config.toml
experts_per_token = 6
activation = "silu"
moe_layers = [1, 2, 3, 4, 5, 6, 7, 8, 9, 10, 11, 12, 13, 14, 15, 16]
normalize_top_k = true
norm_eps = 1e-05
positions = "rope"
qk_norm = true
parallel_block = false
init = "uniform"
beta1 = 0.95
beta2 = 0.98
warmup_steps = 107
steps = 6267
Below are experts of layer 8 (counted from 0) of a mixture-of-experts language model. Rows are named router (the router's row for the expert), up (a neuron's input weights, with its number) and show model dimensions 0-159. Each number is 50 + 12 x the weight over its row's rms, rounded and kept within 0 to 99.
After each expert's rows: a language model's description of what the expert responds to. This comes from a sample of Wikipedia text that the model never trained on.

# expert 9
router:44 45 47 57 31 61 62 33 43 42 27 44 42 53 62 30 55 48 69 47 70 56 43 76 60 35 48 69 46 35 48 54 54 43 32 37 43 32 31 30 39 62 43 54 49 48 52 53 62 44 41 42 46 32 70 65 21 65 57 40 51 64 44 49 35 36 39 39 44 58 36 67 44 43 44 39 50 66 47 21 48 40 62 50 44 34 32 50 34 35 45 56 47 35 29 55 35 40 48 57 41 53 62 51 47 36 30 48 62 57 55 63 55 60 43 52 48 38 44 46 51 60 39 23 22 54 36 58 63 39 47 61 55 56 41 45 57 66 60 57 44 42 23 50 84 66 66 58 45 65 51 63 42 54 34 52 58 59 42 34
up2:31 46 54 43 39 56 48 60 40 45 51 44 33 64 53 39 25 43 65 38 63 63 43 46 58 44 52 30 67 56 40 51 50 58 49 44 44 57 55 48 37 55 67 60 38 84 66 58 50 48 44 43 48 71 57 55 48 44 47 73 36 73 55 51 50 58 61 72 52 50 50 46 58 35 40 57 19 41 39 37 51 46 65 31 35 52 64 51 15 51 49 49 43 54 41 30 20 58 51 53 43 39 47 50 56 52 18 48 45 46 48 26 62 59 55 40 60 58 33 51 55 63 40 41 45 51 55 59 46 60 37 63 35 67 26 60 66 45 38 70 60 49 49 32 47 37 51 30 27 37 71 62 52 35 63 50 49 67 52 50
Description: Short opening pieces of lowercase words such as de, ex, se, ma, su, in, re, usually followed by the rest of the word.

# expert 62
router:59 35 40 42 58 51 31 36 59 49 41 61 53 41 40 60 45 38 42 44 18 44 40 54 32 35 38 52 28 77 29 58 64 49 69 79 57 57 38 55 57 69 57 63 35 50 47 44 38 50 40 47 52 42 58 58 41 74 49 46 56 57 78 59 46 58 41 58 60 56 42 61 35 46 59 45 34 45 63 34 58 48 51 64 43 46 54 52 31 48 54 57 42 37 58 52 37 56 57 74 76 53 52 24 65 44 37 38 63 58 71 29 51 36 55 37 42 38 63 28 42 41 48 44 47 67 49 30 59 52 42 77 28 46 60 41 31 58 52 63 51 66 52 41 41 26 57 50 40 56 35 53 46 62 55 47 53 46 56 31
up1:66 46 35 46 43 48 50 34 59 50 51 53 49 45 51 53 42 58 49 50 34 42 44 72 44 49 51 65 38 34 43 42 43 47 75 63 42 30 58 62 57 65 53 44 60 62 33 45 61 49 53 45 38 52 50 48 42 34 31 50 43 64 69 40 65 46 49 55 62 40 57 31 62 59 32 32 66 49 55 20 51 49 35 60 60 32 51 33 23 35 51 59 08 43 43 56 60 55 63 50 61 71 69 53 48 60 55 49 28 48 50 23 59 39 61 51 33 46 28 28 64 40 52 41 52 41 40 38 40 46 52 73 41 21 45 49 46 57 55 61 57 51 52 47 39 36 65 45 21 52 50 56 62 40 70 48 56 37 38 39
Description: Commas, periods, line breaks, and, plus connectives like but, until, however, while, and the word year in same year.

# expert 56
router:53 35 53 56 43 45 57 47 26 46 72 53 22 43 42 52 57 36 33 43 20 49 34 75 34 43 49 63 44 50 49 58 58 39 58 27 48 45 43 61 62 53 37 54 34 48 42 21 46 51 31 55 53 40 43 59 32 52 51 53 43 52 64 72 39 62 44 36 59 48 48 36 42 74 49 33 60 52 45 70 37 41 52 50 45 46 61 70 64 26 58 68 63 47 46 54 51 22 51 53 62 56 54 45 80 39 39 49 44 47 61 59 19 43 58 62 41 47 62 46 53 59 51 31 43 59 69 53 59 34 46 55 53 30 55 29 43 50 63 50 56 54 46 66 46 54 52 59 55 67 35 70 61 69 45 27 46 66 59 40
up0:56 50 43 28 52 47 59 58 49 43 29 43 51 55 76 50 35 39 51 62 26 48 54 48 44 34 52 55 52 49 62 55 56 57 45 53 57 34 54 41 71 58 38 63 41 59 50 55 46 35 59 45 63 44 32 45 50 55 58 73 35 52 71 55 36 54 68 53 52 48 48 54 71 60 50 56 80 56 60 41 50 64 29 34 44 44 46 14 55 61 57 54 60 58 45 43 57 42 49 44 45 66 30 57 57 50 30 53 50 47 61 55 38 50 45 51 79 35 61 56 29 62 41 53 56 27 69 59 68 26 37 51 65 61 56 47 35 62 56 37 51 53 25 41 57 58 67 79 36 74 42 55 59 40 51 75 39 51 60 32
Description: Inner and final pieces such as ig, y, ly, ary, ip in Pedigree, privy, summary, campus, often before ation, ence or of.

# expert 39
router:42 28 52 26 27 48 44 52 49 67 47 40 65 62 66 45 56 61 60 27 21 58 49 36 31 14 38 31 59 42 47 37 56 42 39 51 65 40 48 53 50 37 51 62 61 66 55 56 54 41 51 48 42 47 56 59 23 61 62 55 49 58 48 66 57 54 31 40 45 60 44 62 61 57 60 25 39 60 51 34 51 49 49 51 30 35 44 63 62 40 61 73 50 29 50 76 40 56 29 38 67 51 42 54 51 57 40 48 64 71 65 48 32 22 56 50 52 40 52 27 39 37 53 47 50 52 30 40 59 57 37 70 38 51 41 45 47 61 67 50 51 49 37 45 55 69 58 51 42 62 34 51 41 48 30 44 45 37 57 58
up8:50 45 44 41 47 45 34 55 60 47 53 46 56 66 40 45 53 31 56 25 37 48 35 47 52 28 49 57 36 39 37 46 56 53 41 47 44 50 52 44 46 44 80 53 60 51 42 57 51 65 43 68 76 38 57 50 48 50 55 67 48 34 40 47 60 31 27 62 62 37 58 64 60 80 66 31 46 27 49 33 59 62 50 67 38 39 49 70 51 31 52 67 58 34 75 46 13 56 69 64 53 49 47 40 66 58 62 42 65 51 53 17 42 57 29 54 48 51 48 54 73 51 56 49 54 51 44 68 35 52 34 50 55 53 59 48 57 31 64 33 43 48 36 56 73 34 57 33 48 44 49 36 59 45 52 49 55 39 37 40
Description: Quotation marks around song and album titles, four-digit years in tables and dates, and line breaks in lists.

# expert 23
router:48 42 49 52 49 46 48 58 42 50 50 33 55 48 67 30 44 36 47 44 52 57 37 78 36 37 46 40 48 50 27 61 47 24 44 34 63 40 36 64 53 59 25 43 11 66 48 48 54 54 59 56 54 56 42 56 45 37 28 52 48 44 69 61 32 54 38 53 51 36 62 59 40 51 53 45 41 56 61 51 48 70 53 68 50 42 51 55 49 36 39 46 55 30 18 55 28 22 47 47 68 39 47 49 70 61 34 57 61 68 61 63 61 44 44 40 46 37 62 48 40 63 40 64 37 63 30 67 67 44 38 54 44 43 58 15 45 46 58 65 54 50 45 47 48 60 52 50 34 49 63 48 61 52 50 64 62 39 35 23
up6:42 68 38 46 42 41 53 45 29 48 51 70 28 48 50 46 27 31 63 62 43 43 36 37 31 45 48 27 58 63 40 59 43 51 77 30 45 68 41 63 66 47 72 60 42 76 71 55 46 59 53 59 35 40 31 55 58 42 64 58 64 59 57 70 46 46 42 34 35 65 50 51 48 60 57 45 54 49 53 60 42 44 51 62 30 30 37 46 48 40 53 38 40 48 66 28 69 55 66 56 46 42 46 53 56 63 26 24 74 35 54 54 46 46 35 51 64 60 58 40 30 63 47 38 61 32 56 46 35 63 57 45 45 44 59 37 44 32 65 34 55 41 42 66 50 57 65 41 38 35 61 57 58 51 51 55 43 55 38 32
Description: Single consonant pieces p, b, c, f starting or splitting words like album, despite, establishing, briefly, Labour; also spaces before numbers in tables.

# expert 53
router:50 28 51 40 38 46 62 34 38 43 54 40 33 41 41 60 52 27 81 51 21 60 57 43 44 53 42 46 32 56 46 49 41 38 38 42 49 53 51 55 50 59 51 57 18 57 51 64 66 34 39 42 47 44 51 41 35 45 54 60 49 43 56 73 45 34 51 50 63 68 49 58 48 43 76 55 21 66 26 53 64 53 54 63 38 51 67 63 54 47 63 44 65 51 55 61 26 51 47 55 47 53 35 47 50 35 39 52 64 57 51 46 56 49 56 40 45 42 41 47 51 59 23 34 45 48 26 60 54 63 35 39 48 18 57 27 47 52 54 46 62 34 31 51 73 37 63 47 30 34 68 48 56 39 44 38 60 46 55 70
up0:32 31 42 50 40 52 36 26 47 43 45 38 62 59 60 55 50 53 45 35 13 40 42 54 26 36 56 60 53 42 49 31 26 45 43 61 57 29 67 45 51 62 65 47 37 37 25 42 51 38 51 59 51 45 55 29 31 42 62 59 41 56 45 60 52 52 61 67 29 45 60 65 55 57 63 49 59 37 33 79 49 35 71 52 39 39 39 34 58 48 47 35 43 46 49 41 48 38 44 62 65 60 66 51 38 30 58 37 43 40 56 62 51 39 52 34 49 44 53 46 54 35 57 31 23 53 65 39 65 54 56 41 37 57 51 63 38 66 51 77 22 76 53 36 59 43 49 48 52 52 45 53 59 58 48 58 39 37 49 38
Description: Common Western first names and name or place parts, like John, William, Louis in St. Louis, Houston, and -ch in Herschler, Balochistan.

# expert 30
router:45 53 49 40 21 44 55 46 34 27 45 50 30 58 43 42 46 54 68 48 35 52 44 62 53 34 46 73 64 66 33 63 61 39 46 38 23 44 34 50 57 77 56 53 47 57 42 66 64 54 61 48 67 34 72 52 50 58 37 55 54 32 63 75 51 58 27 40 51 54 64 52 50 51 42 43 27 65 62 55 59 47 61 46 32 51 60 58 30 59 53 54 60 43 25 45 34 38 51 71 48 42 47 40 46 55 32 40 69 58 46 45 47 57 54 53 50 33 26 65 41 43 59 37 41 55 38 56 55 52 44 50 51 55 49 55 39 55 74 66 61 26 29 51 67 42 51 46 31 68 39 55 55 30 48 65 40 63 39 29
up2:35 55 40 57 43 48 79 32 53 35 41 39 56 57 62 44 86 40 58 55 44 41 58 69 50 62 92 37 55 51 59 36 27 40 60 32 57 33 21 32 68 54 42 29 26 52 42 49 45 72 51 39 50 42 30 51 34 67 40 40 48 62 61 68 48 50 61 56 51 55 51 47 48 51 66 55 42 47 59 45 52 42 37 66 62 43 35 44 41 34 44 52 36 52 41 51 55 54 33 40 44 45 43 51 57 45 55 64 47 64 79 39 47 43 39 64 29 60 41 48 62 55 51 30 54 47 51 45 58 53 49 48 36 31 34 50 61 58 58 58 68 45 31 43 66 56 51 41 60 59 25 69 56 41 48 60 53 44 36 52
Description: Hyphens joining compounds (Android-based, interleukin-36) and short word starts like de, un, pro, c, a, in.

# expert 46
router:47 21 74 52 36 51 47 48 58 34 60 35 52 44 75 58 57 50 60 48 57 59 65 40 28 53 50 29 52 56 42 43 42 53 60 37 41 27 32 52 45 40 52 39 59 61 37 56 37 31 34 38 53 45 51 57 60 55 55 35 74 66 50 41 50 53 42 60 46 46 41 62 58 49 52 47 56 57 40 42 50 45 59 53 39 32 53 57 34 54 56 51 56 37 46 76 23 61 31 54 40 48 42 49 76 67 30 50 59 54 51 40 58 38 44 51 53 48 70 49 30 82 42 18 35 54 41 62 48 21 41 46 64 56 53 45 58 67 53 62 61 49 61 56 80 53 42 44 55 36 33 37 45 45 53 61 58 31 55 74
up6:34 57 37 55 31 41 56 43 41 52 56 47 30 52 69 40 62 54 60 37 40 51 65 66 46 36 48 53 44 43 37 54 64 55 57 47 53 58 50 33 47 44 47 59 36 36 49 45 42 54 56 53 57 52 65 30 49 49 53 45 46 64 46 30 41 63 65 48 64 43 45 69 74 36 39 51 74 61 43 36 26 38 58 77 49 64 67 69 65 57 41 69 53 59 41 46 51 31 59 37 56 73 46 47 46 66 36 78 55 59 53 47 72 63 29 67 50 47 62 63 44 58 33 46 66 60 31 49 57 62 52 47 50 45 50 48 54 47 49 53 41 35 39 63 86 47 31 41 58 77 61 55 49 21 28 63 34 45 52 57
Description: Line breaks, list numbering and table digits, plus mid-word pieces after Ch or L, such as Ch-all-enge, L-ine-up.

# expert 55
router:51 39 57 58 63 53 23 54 31 29 48 45 30 56 61 43 62 57 59 32 56 62 57 46 54 67 40 66 61 75 63 63 47 48 55 52 42 52 46 61 65 49 55 62 58 71 51 55 66 46 45 37 45 48 34 75 52 41 42 48 62 25 61 68 25 31 44 33 51 57 30 55 41 67 64 57 57 54 47 56 49 60 56 61 58 48 55 48 40 51 59 79 64 46 52 65 45 45 13 46 56 58 44 49 58 38 47 55 57 72 68 43 54 61 49 50 25 46 50 44 55 83 62 45 46 71 45 41 62 52 52 50 50 39 58 45 30 54 46 46 62 35 23 47 51 55 72 62 38 53 37 67 55 49 43 31 59 40 37 70
up2:51 62 41 60 44 73 43 43 59 68 56 49 33 67 44 56 64 55 58 73 50 43 56 57 43 54 47 54 44 63 46 39 60 48 68 49 51 46 43 41 26 56 56 46 55 54 49 60 65 44 56 41 44 42 41 75 37 44 30 45 66 47 51 51 46 45 42 64 64 60 38 50 42 55 70 45 37 65 57 50 54 51 59 55 94 73 55 35 52 15 46 73 56 52 48 44 58 69 65 33 58 47 45 43 44 46 47 53 55 74 46 60 48 54 70 41 60 62 66 54 37 43 45 25 57 68 65 46 47 52 50 52 54 56 38 47 25 46 57 47 54 60 58 57 47 57 61 65 29 58 45 81 69 65 39 37 75 31 59 32
Description: Adjective endings like -al, -ical, -ian, -tic, -ual, words like part, local, German, national, plus the letter x (tax, Branxton).

# expert 19
router:61 57 52 44 45 72 48 52 50 41 37 45 31 47 39 53 40 30 62 45 35 57 56 66 54 39 55 60 60 63 62 60 47 42 49 37 36 42 53 59 50 44 41 76 39 57 57 46 54 52 50 28 45 46 35 56 43 73 52 44 52 43 71 73 29 45 48 33 69 60 21 52 47 51 58 56 46 76 46 67 54 41 49 68 31 42 57 51 54 50 46 61 65 31 34 41 48 50 37 44 28 48 38 45 42 48 25 51 56 48 69 73 72 46 54 56 39 43 70 31 40 45 41 42 30 48 31 65 66 58 62 51 60 29 57 39 43 32 76 53 62 54 27 46 49 65 39 64 45 66 60 59 51 70 38 28 58 53 43 48
up2:44 40 45 60 43 50 57 50 55 56 35 60 57 41 34 53 72 55 38 54 50 46 57 70 53 63 23 59 47 67 46 51 33 36 51 44 47 38 53 32 54 58 64 38 69 23 42 52 53 33 56 50 63 55 24 61 44 46 39 56 60 45 56 62 43 68 42 64 45 74 49 67 41 62 68 56 53 37 41 65 29 30 50 24 51 47 48 55 59 52 73 60 66 51 68 42 29 45 24 59 52 44 63 47 57 51 55 48 36 55 40 69 33 74 45 32 45 39 75 45 51 76 37 61 53 45 69 37 57 56 44 50 61 57 48 47 52 68 46 40 62 53 38 44 48 55 56 34 31 23 35 37 48 73 55 55 36 46 45 56
Description: Final pieces of surnames, place names and compounds, such as -er, -ers, -s, -son, -ley, -ford, -shire, -ov, -ć.

# expert 33
router:46 50 56 48 27 62 50 34 60 47 53 38 48 54 66 49 41 49 41 41 47 66 45 48 44 47 44 76 34 66 53 49 50 42 40 84 55 57 43 49 54 62 43 67 43 59 16 56 32 49 49 64 46 31 57 83 42 64 64 28 47 46 69 68 43 76 57 16 47 38 38 42 77 59 55 38 46 46 44 41 53 34 59 47 42 35 32 40 56 46 46 56 53 51 53 70 44 32 39 69 83 55 41 54 44 47 45 42 49 41 66 50 49 61 52 40 40 56 29 44 46 64 60 40 43 59 45 54 61 41 41 62 41 56 44 34 63 56 50 69 58 25 58 50 48 36 53 52 56 60 47 62 45 35 60 57 32 49 63 64
up2:40 58 39 35 45 57 37 51 48 63 63 61 57 42 50 53 53 49 54 66 52 49 60 29 27 50 47 63 45 50 57 56 25 61 52 50 43 44 26 48 46 54 48 75 44 46 35 36 50 41 48 76 55 71 37 44 38 44 46 40 59 16 33 42 49 43 63 55 61 39 55 54 58 75 57 49 59 46 45 51 57 34 36 27 39 48 45 41 33 71 50 53 59 53 67 67 50 28 42 39 51 41 46 49 40 34 46 18 50 53 71 36 18 51 37 34 39 47 57 35 59 47 49 49 75 64 39 28 64 42 51 45 44 55 56 33 72 42 68 48 50 54 60 61 25 73 54 66 49 57 48 57 41 52 36 41 47 66 41 56
Description: Middle syllables of longer words and names, often before an ending like s, ment or ation, as in Pic-as-so, Ency-c-lopedia, pop-ular.

# expert 8
router:40 45 60 34 56 53 50 66 42 50 71 35 69 24 49 41 31 48 54 32 29 71 76 76 57 62 50 55 46 62 45 61 33 30 46 30 44 38 47 56 55 48 39 64 66 56 26 35 49 47 49 49 73 41 35 37 48 33 52 52 70 68 57 51 44 47 57 59 42 73 56 60 42 51 56 29 38 52 53 70 64 22 54 60 44 44 53 63 43 51 45 54 69 47 55 69 38 46 35 66 47 49 61 38 60 69 34 44 53 38 56 66 26 44 76 39 42 56 48 48 46 51 34 49 40 54 37 39 56 59 49 55 63 48 55 52 47 35 41 69 59 46 50 59 52 43 39 48 58 56 35 68 41 34 35 72 44 40 49 70
up7:43 51 54 53 37 59 65 60 35 55 48 42 76 47 43 37 60 51 44 48 28 39 43 43 43 54 41 27 57 56 39 69 43 68 64 45 35 55 45 44 66 56 41 66 68 33 33 41 62 36 37 41 49 39 39 58 52 60 26 41 59 77 59 43 51 58 63 55 62 71 56 72 64 45 35 46 43 42 44 60 47 56 19 45 49 54 38 50 47 43 63 57 64 47 53 61 54 40 46 56 43 36 54 56 56 53 46 50 27 67 55 85 22 43 41 41 34 49 56 71 57 83 50 38 51 52 48 54 31 64 36 48 49 37 69 39 64 49 54 58 59 43 53 68 54 22 58 33 63 36 45 57 56 40 48 71 39 52 58 44
Description: Inner or final pieces of longer words and names, such as und, mb, ill, ff, form, east: flo-und-ered, Lo-mb-ardia, Heat exch-ang-er.

# expert 63
router:39 46 64 52 54 50 67 62 25 58 43 54 40 37 49 41 31 57 66 35 45 70 53 20 41 21 43 55 49 59 60 50 58 45 47 58 68 45 35 45 60 72 62 69 72 45 37 43 77 43 35 47 44 26 57 52 46 61 49 38 48 41 43 69 39 51 50 36 64 28 47 57 41 64 50 54 56 56 36 23 44 48 76 56 47 44 58 54 44 49 32 58 69 37 58 61 43 32 41 63 57 61 59 45 64 58 44 51 45 60 48 36 49 51 61 49 38 47 59 46 50 66 56 66 39 54 42 43 55 55 56 50 52 43 88 45 55 55 59 42 50 23 44 71 44 27 71 45 40 52 32 67 39 48 60 34 51 30 55 41
up0:46 33 48 71 33 46 49 65 41 60 53 32 41 59 52 54 54 54 57 21 45 64 34 50 53 51 48 50 66 52 46 48 58 71 67 59 65 31 56 42 21 52 46 53 76 53 33 32 46 43 36 45 42 41 64 72 40 40 46 57 48 33 77 41 30 51 58 55 35 47 63 48 57 52 64 65 59 55 52 22 65 45 49 61 52 49 47 48 43 45 36 45 63 68 60 67 68 34 24 53 48 45 60 73 71 56 58 56 52 48 57 40 74 33 54 53 30 42 54 54 55 54 58 55 39 38 51 47 60 60 45 33 41 38 72 47 36 67 44 40 55 59 42 54 54 62 49 37 26 49 37 65 31 69 57 75 42 59 56 46
Description: The suffix al and words like National, local, final, special, as in ide-al-s, digit-al, ment-al, revit-al-ization.

# expert 17
router:46 45 69 25 53 81 54 48 58 29 53 41 44 33 56 32 44 49 41 30 47 56 44 79 52 40 51 62 50 67 36 55 50 39 46 34 37 54 57 60 42 50 46 82 53 51 46 54 63 41 49 34 45 41 58 57 38 48 55 51 51 22 52 63 51 31 31 42 50 57 58 45 47 49 44 52 46 63 40 45 42 45 52 88 48 46 72 68 39 45 68 52 60 49 49 62 62 57 35 31 23 50 48 47 38 56 21 37 53 58 74 43 52 27 36 43 42 43 67 31 37 37 31 31 53 58 48 64 48 54 49 45 48 51 45 45 26 59 43 45 71 39 58 71 47 45 51 52 54 46 65 33 38 69 49 46 44 44 43 56
up1:64 38 65 49 53 60 42 43 58 35 45 23 32 49 56 47 61 55 43 53 50 45 69 35 27 36 48 54 42 58 46 61 41 66 50 51 53 41 57 64 42 54 53 39 40 81 29 47 63 20 64 49 62 64 54 36 60 66 59 69 58 73 37 42 45 34 36 17 69 46 50 47 71 65 64 64 48 45 66 42 61 44 51 64 48 43 70 49 46 53 21 58 64 72 30 63 42 49 47 62 46 65 51 45 49 60 60 49 50 45 65 52 55 59 54 48 59 41 52 56 74 38 56 56 44 27 74 37 41 34 34 67 41 48 57 47 45 52 45 54 61 54 61 59 68 65 61 50 52 55 46 35 29 33 52 51 53 54 66 45
Description: Vowel and syllable pieces in Japanese, Chinese, Burmese and Indian names and text, such as Gahō, Hu Yaobang, Taung, Shakthi, and Japan, China.

# expert 21
router:53 28 44 61 49 52 73 41 42 57 49 66 36 39 50 57 45 43 45 56 36 47 39 45 45 45 40 72 37 50 41 57 52 41 49 64 54 51 55 52 50 40 60 49 51 65 59 35 53 47 43 49 65 51 45 45 62 60 40 46 48 49 50 58 43 66 60 62 64 49 44 65 64 69 47 26 38 51 24 75 12 52 56 53 37 49 55 44 43 32 67 56 51 47 51 45 34 44 38 50 66 51 45 40 52 46 25 49 56 63 58 46 75 36 65 47 30 42 68 41 49 92 35 33 34 49 35 42 63 63 38 46 17 49 58 69 61 44 68 54 62 33 66 61 66 61 57 66 37 44 65 41 37 60 40 40 58 48 44 38
up2:59 37 52 32 71 44 32 22 63 54 88 58 76 33 63 38 32 50 62 48 53 69 48 43 47 63 43 40 29 44 42 39 40 42 87 54 40 55 54 37 50 53 71 40 53 51 56 30 38 36 51 62 55 49 58 67 58 47 38 71 34 48 35 52 53 46 64 44 52 43 50 49 57 64 48 36 26 46 38 76 45 39 71 47 55 47 68 47 49 69 57 59 49 36 49 40 56 58 53 37 72 48 65 39 71 60 53 53 53 36 68 55 62 36 41 31 62 39 62 25 34 48 49 46 33 49 49 53 52 48 40 46 34 40 59 62 39 57 44 45 43 52 63 45 45 69 50 59 49 54 62 55 62 47 59 58 43 59 50 33
Description: Word endings and heading words in section titles and tables, such as alum-ni before ==, Source-s, Career, Personal, History, and sentence-opening It.

# expert 50
router:59 37 42 55 46 50 64 56 49 51 40 68 37 44 75 47 36 59 60 56 60 49 72 34 34 57 53 53 50 40 38 55 45 47 50 38 56 45 38 27 40 57 63 69 42 35 42 63 35 50 09 28 39 52 48 45 30 74 67 54 65 56 46 70 47 70 51 65 52 45 48 51 59 48 46 49 43 53 40 46 50 31 60 42 42 35 70 49 38 34 63 53 52 45 43 61 41 59 29 55 54 64 44 48 51 51 42 51 46 54 69 48 33 68 63 40 18 39 38 50 35 45 50 44 47 48 37 68 72 60 34 52 58 33 52 35 48 23 62 60 63 44 55 57 45 47 34 55 31 59 38 33 24 40 42 49 45 64 53 72
up1:49 31 42 57 56 44 58 53 59 60 51 41 49 41 32 50 63 42 56 63 71 39 46 41 72 55 46 42 35 37 47 57 48 27 38 51 53 47 46 52 34 58 34 40 46 40 39 52 52 44 71 38 36 33 40 46 57 71 72 55 37 61 59 60 56 47 41 41 47 46 53 54 34 57 55 22 51 48 56 39 67 42 36 61 50 53 37 60 55 23 49 60 47 44 59 61 52 42 28 82 48 48 50 48 50 53 49 42 43 26 37 73 62 48 54 30 47 54 34 55 37 34 84 45 33 47 69 57 64 58 45 43 45 31 63 28 74 44 58 49 42 53 63 38 65 59 68 46 42 34 43 43 61 38 44 57 84 57 38 67
Description: Plural s and noun suffixes like ers, ations, ities, ies at word ends, in words such as forceps, myths, coordinates, pilots, women.

# expert 43
router:44 44 54 51 34 51 32 55 47 55 56 52 62 39 44 42 33 56 56 30 61 59 48 49 45 41 51 79 48 48 34 56 47 35 46 22 55 49 56 53 56 66 42 52 45 62 42 56 36 49 15 50 65 29 55 54 39 55 56 42 47 76 51 66 40 61 53 44 40 61 42 53 49 48 49 48 37 71 23 33 54 38 64 56 36 49 20 49 57 54 49 57 46 34 64 75 38 52 36 20 30 66 62 31 43 61 44 46 59 43 52 61 58 26 58 49 53 41 43 30 42 49 39 43 55 61 35 63 52 46 51 66 57 58 47 55 31 63 72 57 55 52 55 60 51 39 40 50 50 70 36 43 39 75 66 42 45 84 55 47
up4:40 57 25 47 45 44 47 42 46 26 46 58 59 45 56 38 43 47 42 49 53 48 50 55 58 71 58 74 19 61 60 44 56 27 42 41 37 34 45 43 46 68 46 59 76 53 37 23 29 46 57 62 49 45 66 50 27 40 58 52 34 71 47 66 49 64 41 46 48 59 60 39 50 51 41 43 39 38 48 40 42 82 40 45 34 45 32 53 55 47 35 64 65 56 45 71 67 39 41 64 62 54 59 52 52 58 47 44 31 34 47 59 24 42 29 43 40 40 48 56 56 48 49 34 52 50 52 64 60 35 41 62 61 60 59 52 43 46 61 57 40 49 38 71 60 44 35 31 59 48 29 64 70 40 52 18 59 47 61 52
Description: Separators in tables and lists: pipes, commas, semicolons, opening parentheses before numbers, dashes, and linking words like which.

# expert 20
router:44 55 61 44 53 72 50 58 47 47 53 64 38 50 42 61 53 48 43 40 37 68 49 55 36 34 42 59 48 56 47 60 45 44 59 27 34 40 33 54 42 54 48 47 39 76 58 46 59 40 46 61 52 55 34 58 52 52 58 61 37 83 58 72 60 46 44 56 63 38 52 56 54 44 49 34 37 39 59 29 49 34 45 47 37 49 63 43 30 56 47 52 56 39 70 60 41 57 49 30 54 66 42 47 66 69 46 37 53 44 53 56 22 41 62 51 36 40 70 66 28 42 48 64 21 59 27 64 52 30 48 67 24 50 59 68 08 44 61 76 43 43 41 58 53 49 61 45 37 37 54 39 63 52 38 43 57 42 42 41
up1:53 67 45 33 60 48 73 46 69 59 62 53 55 34 67 51 47 39 60 42 71 64 51 63 47 52 50 58 39 57 63 50 57 53 22 41 54 44 28 50 64 42 69 55 66 60 59 52 62 50 32 46 47 51 61 75 69 42 39 71 32 55 63 45 45 61 51 42 51 63 47 54 52 38 60 45 44 68 34 38 43 46 55 50 66 53 29 50 39 35 34 55 46 44 69 46 54 52 44 51 35 54 70 28 65 39 51 33 35 77 52 35 50 28 74 35 56 61 83 67 54 53 46 71 41 30 45 45 53 49 59 43 47 45 59 71 53 39 57 69 77 42 61 50 46 61 67 49 51 69 59 55 59 40 62 48 41 39 55 44
Description: The word to, plus modals and quantifiers such as not, all, would, can, both, each, and the piece ur in urban.

# expert 24
router:40 29 54 41 44 58 54 52 33 57 48 46 58 28 30 51 33 27 53 48 64 57 36 39 44 53 41 61 42 70 42 61 47 42 50 32 48 50 46 59 64 39 42 77 26 52 42 61 37 60 47 49 57 44 58 55 44 63 42 32 64 40 66 57 36 56 48 55 48 70 20 53 49 46 53 22 59 49 38 45 38 36 47 60 43 56 53 60 50 54 38 52 54 47 64 55 46 39 38 52 49 74 44 45 64 53 43 44 57 63 56 59 30 47 48 54 40 41 59 44 35 48 55 24 52 69 41 91 57 57 42 51 43 32 47 40 49 17 59 40 51 43 61 44 45 51 52 48 24 48 69 33 60 66 39 69 37 18 59 57
up2:37 57 40 57 48 57 64 46 44 50 54 40 49 53 47 44 55 45 74 64 40 58 43 36 68 43 54 42 41 51 27 82 79 46 48 59 26 62 38 61 36 57 64 32 45 66 38 58 54 53 64 62 50 40 53 68 44 46 68 41 58 39 70 48 56 58 58 26 41 52 33 65 54 42 61 54 65 61 48 50 65 41 54 39 51 46 42 59 47 65 39 29 66 40 55 46 43 67 53 43 68 44 41 52 47 49 53 65 52 62 65 43 58 48 69 67 43 59 48 40 43 11 62 44 33 62 47 53 48 33 83 59 54 33 55 41 58 37 54 42 58 29 59 53 63 47 74 68 31 62 34 36 46 59 45 56 36 35 62 53
Description: Commas and closing parentheses in lists and clauses, e.g. Kate Bishop, and (2014), plus word-middle pieces like rob-ber-y, Lith-u-ania.

# expert 47
router:52 42 60 46 42 45 29 44 44 57 63 55 66 54 47 42 36 47 63 42 45 50 53 43 63 54 43 70 39 54 64 60 38 35 57 48 50 32 55 46 58 51 47 58 46 63 52 27 63 51 45 41 36 47 33 63 49 58 44 50 51 44 38 62 45 44 36 71 47 50 21 59 81 61 45 48 35 70 51 46 47 52 50 57 41 53 39 42 25 27 30 42 50 47 38 64 51 52 23 19 24 68 46 38 68 46 49 59 51 74 46 76 70 50 51 48 48 42 51 58 40 56 28 49 52 63 36 51 70 39 51 36 44 65 56 54 46 53 56 63 56 51 53 58 70 51 28 69 39 63 57 28 31 26 58 38 63 29 53 54
up0:46 37 48 47 51 59 60 56 60 38 53 52 48 54 51 47 47 54 59 58 70 60 34 53 57 61 29 43 64 37 60 56 56 42 68 68 52 60 43 36 72 36 59 42 42 52 62 34 61 40 37 52 33 59 34 33 43 43 60 64 66 44 56 30 59 51 64 39 55 16 09 69 54 64 55 54 59 37 57 44 58 59 71 55 55 42 41 48 37 32 32 52 67 45 48 50 56 32 35 58 45 43 56 55 56 32 52 57 56 62 29 33 43 62 57 52 61 66 59 47 47 57 51 48 39 52 27 33 56 56 73 54 57 60 77 63 68 34 65 40 47 56 42 53 59 44 55 74 38 37 41 58 31 29 52 49 36 73 45 44
Description: Suffix and inner pieces like th, ct, ated, op, al, ed in words such as adjunct, Amalgamated, Lepidoptera, industrial, accused, often in taxonomy lists.

# expert 27
router:49 40 53 31 53 60 40 52 34 32 43 69 51 54 39 47 46 60 53 51 51 50 53 51 39 48 53 62 37 65 38 46 49 45 59 68 47 45 62 58 67 32 39 55 53 40 59 55 55 46 42 56 48 41 24 54 55 35 55 40 55 47 65 48 65 42 48 47 53 47 50 47 59 57 72 14 11 48 56 47 50 43 77 48 50 50 55 41 63 45 49 49 62 29 47 50 50 39 56 58 64 46 34 65 62 60 52 34 47 52 57 34 45 47 52 43 33 34 40 43 34 43 38 36 42 70 47 31 60 46 52 68 66 36 47 52 12 47 42 67 40 11 52 72 68 41 70 55 26 67 60 55 50 49 60 47 32 40 41 36
up4:45 29 33 34 41 65 54 56 37 70 47 48 62 36 53 57 62 55 61 76 49 58 49 57 54 36 70 24 42 51 38 31 68 43 60 64 61 51 42 35 48 37 47 36 54 67 47 35 45 65 24 30 38 63 33 61 33 51 48 45 60 25 48 35 54 49 61 48 60 43 52 46 76 60 39 48 47 32 43 45 32 46 66 64 49 64 24 33 65 55 55 35 47 52 49 38 48 41 50 63 50 37 63 53 60 57 71 47 61 39 48 57 41 43 54 28 46 37 55 43 44 38 75 28 55 40 57 52 44 43 50 44 17 37 46 54 49 61 38 35 76 41 46 60 53 37 61 52 33 59 60 33 58 56 47 43 42 42 45 64
Description: Articles, possessives and common adjectives after of, to, with, had, such as the, a, other, former, large, his, previous.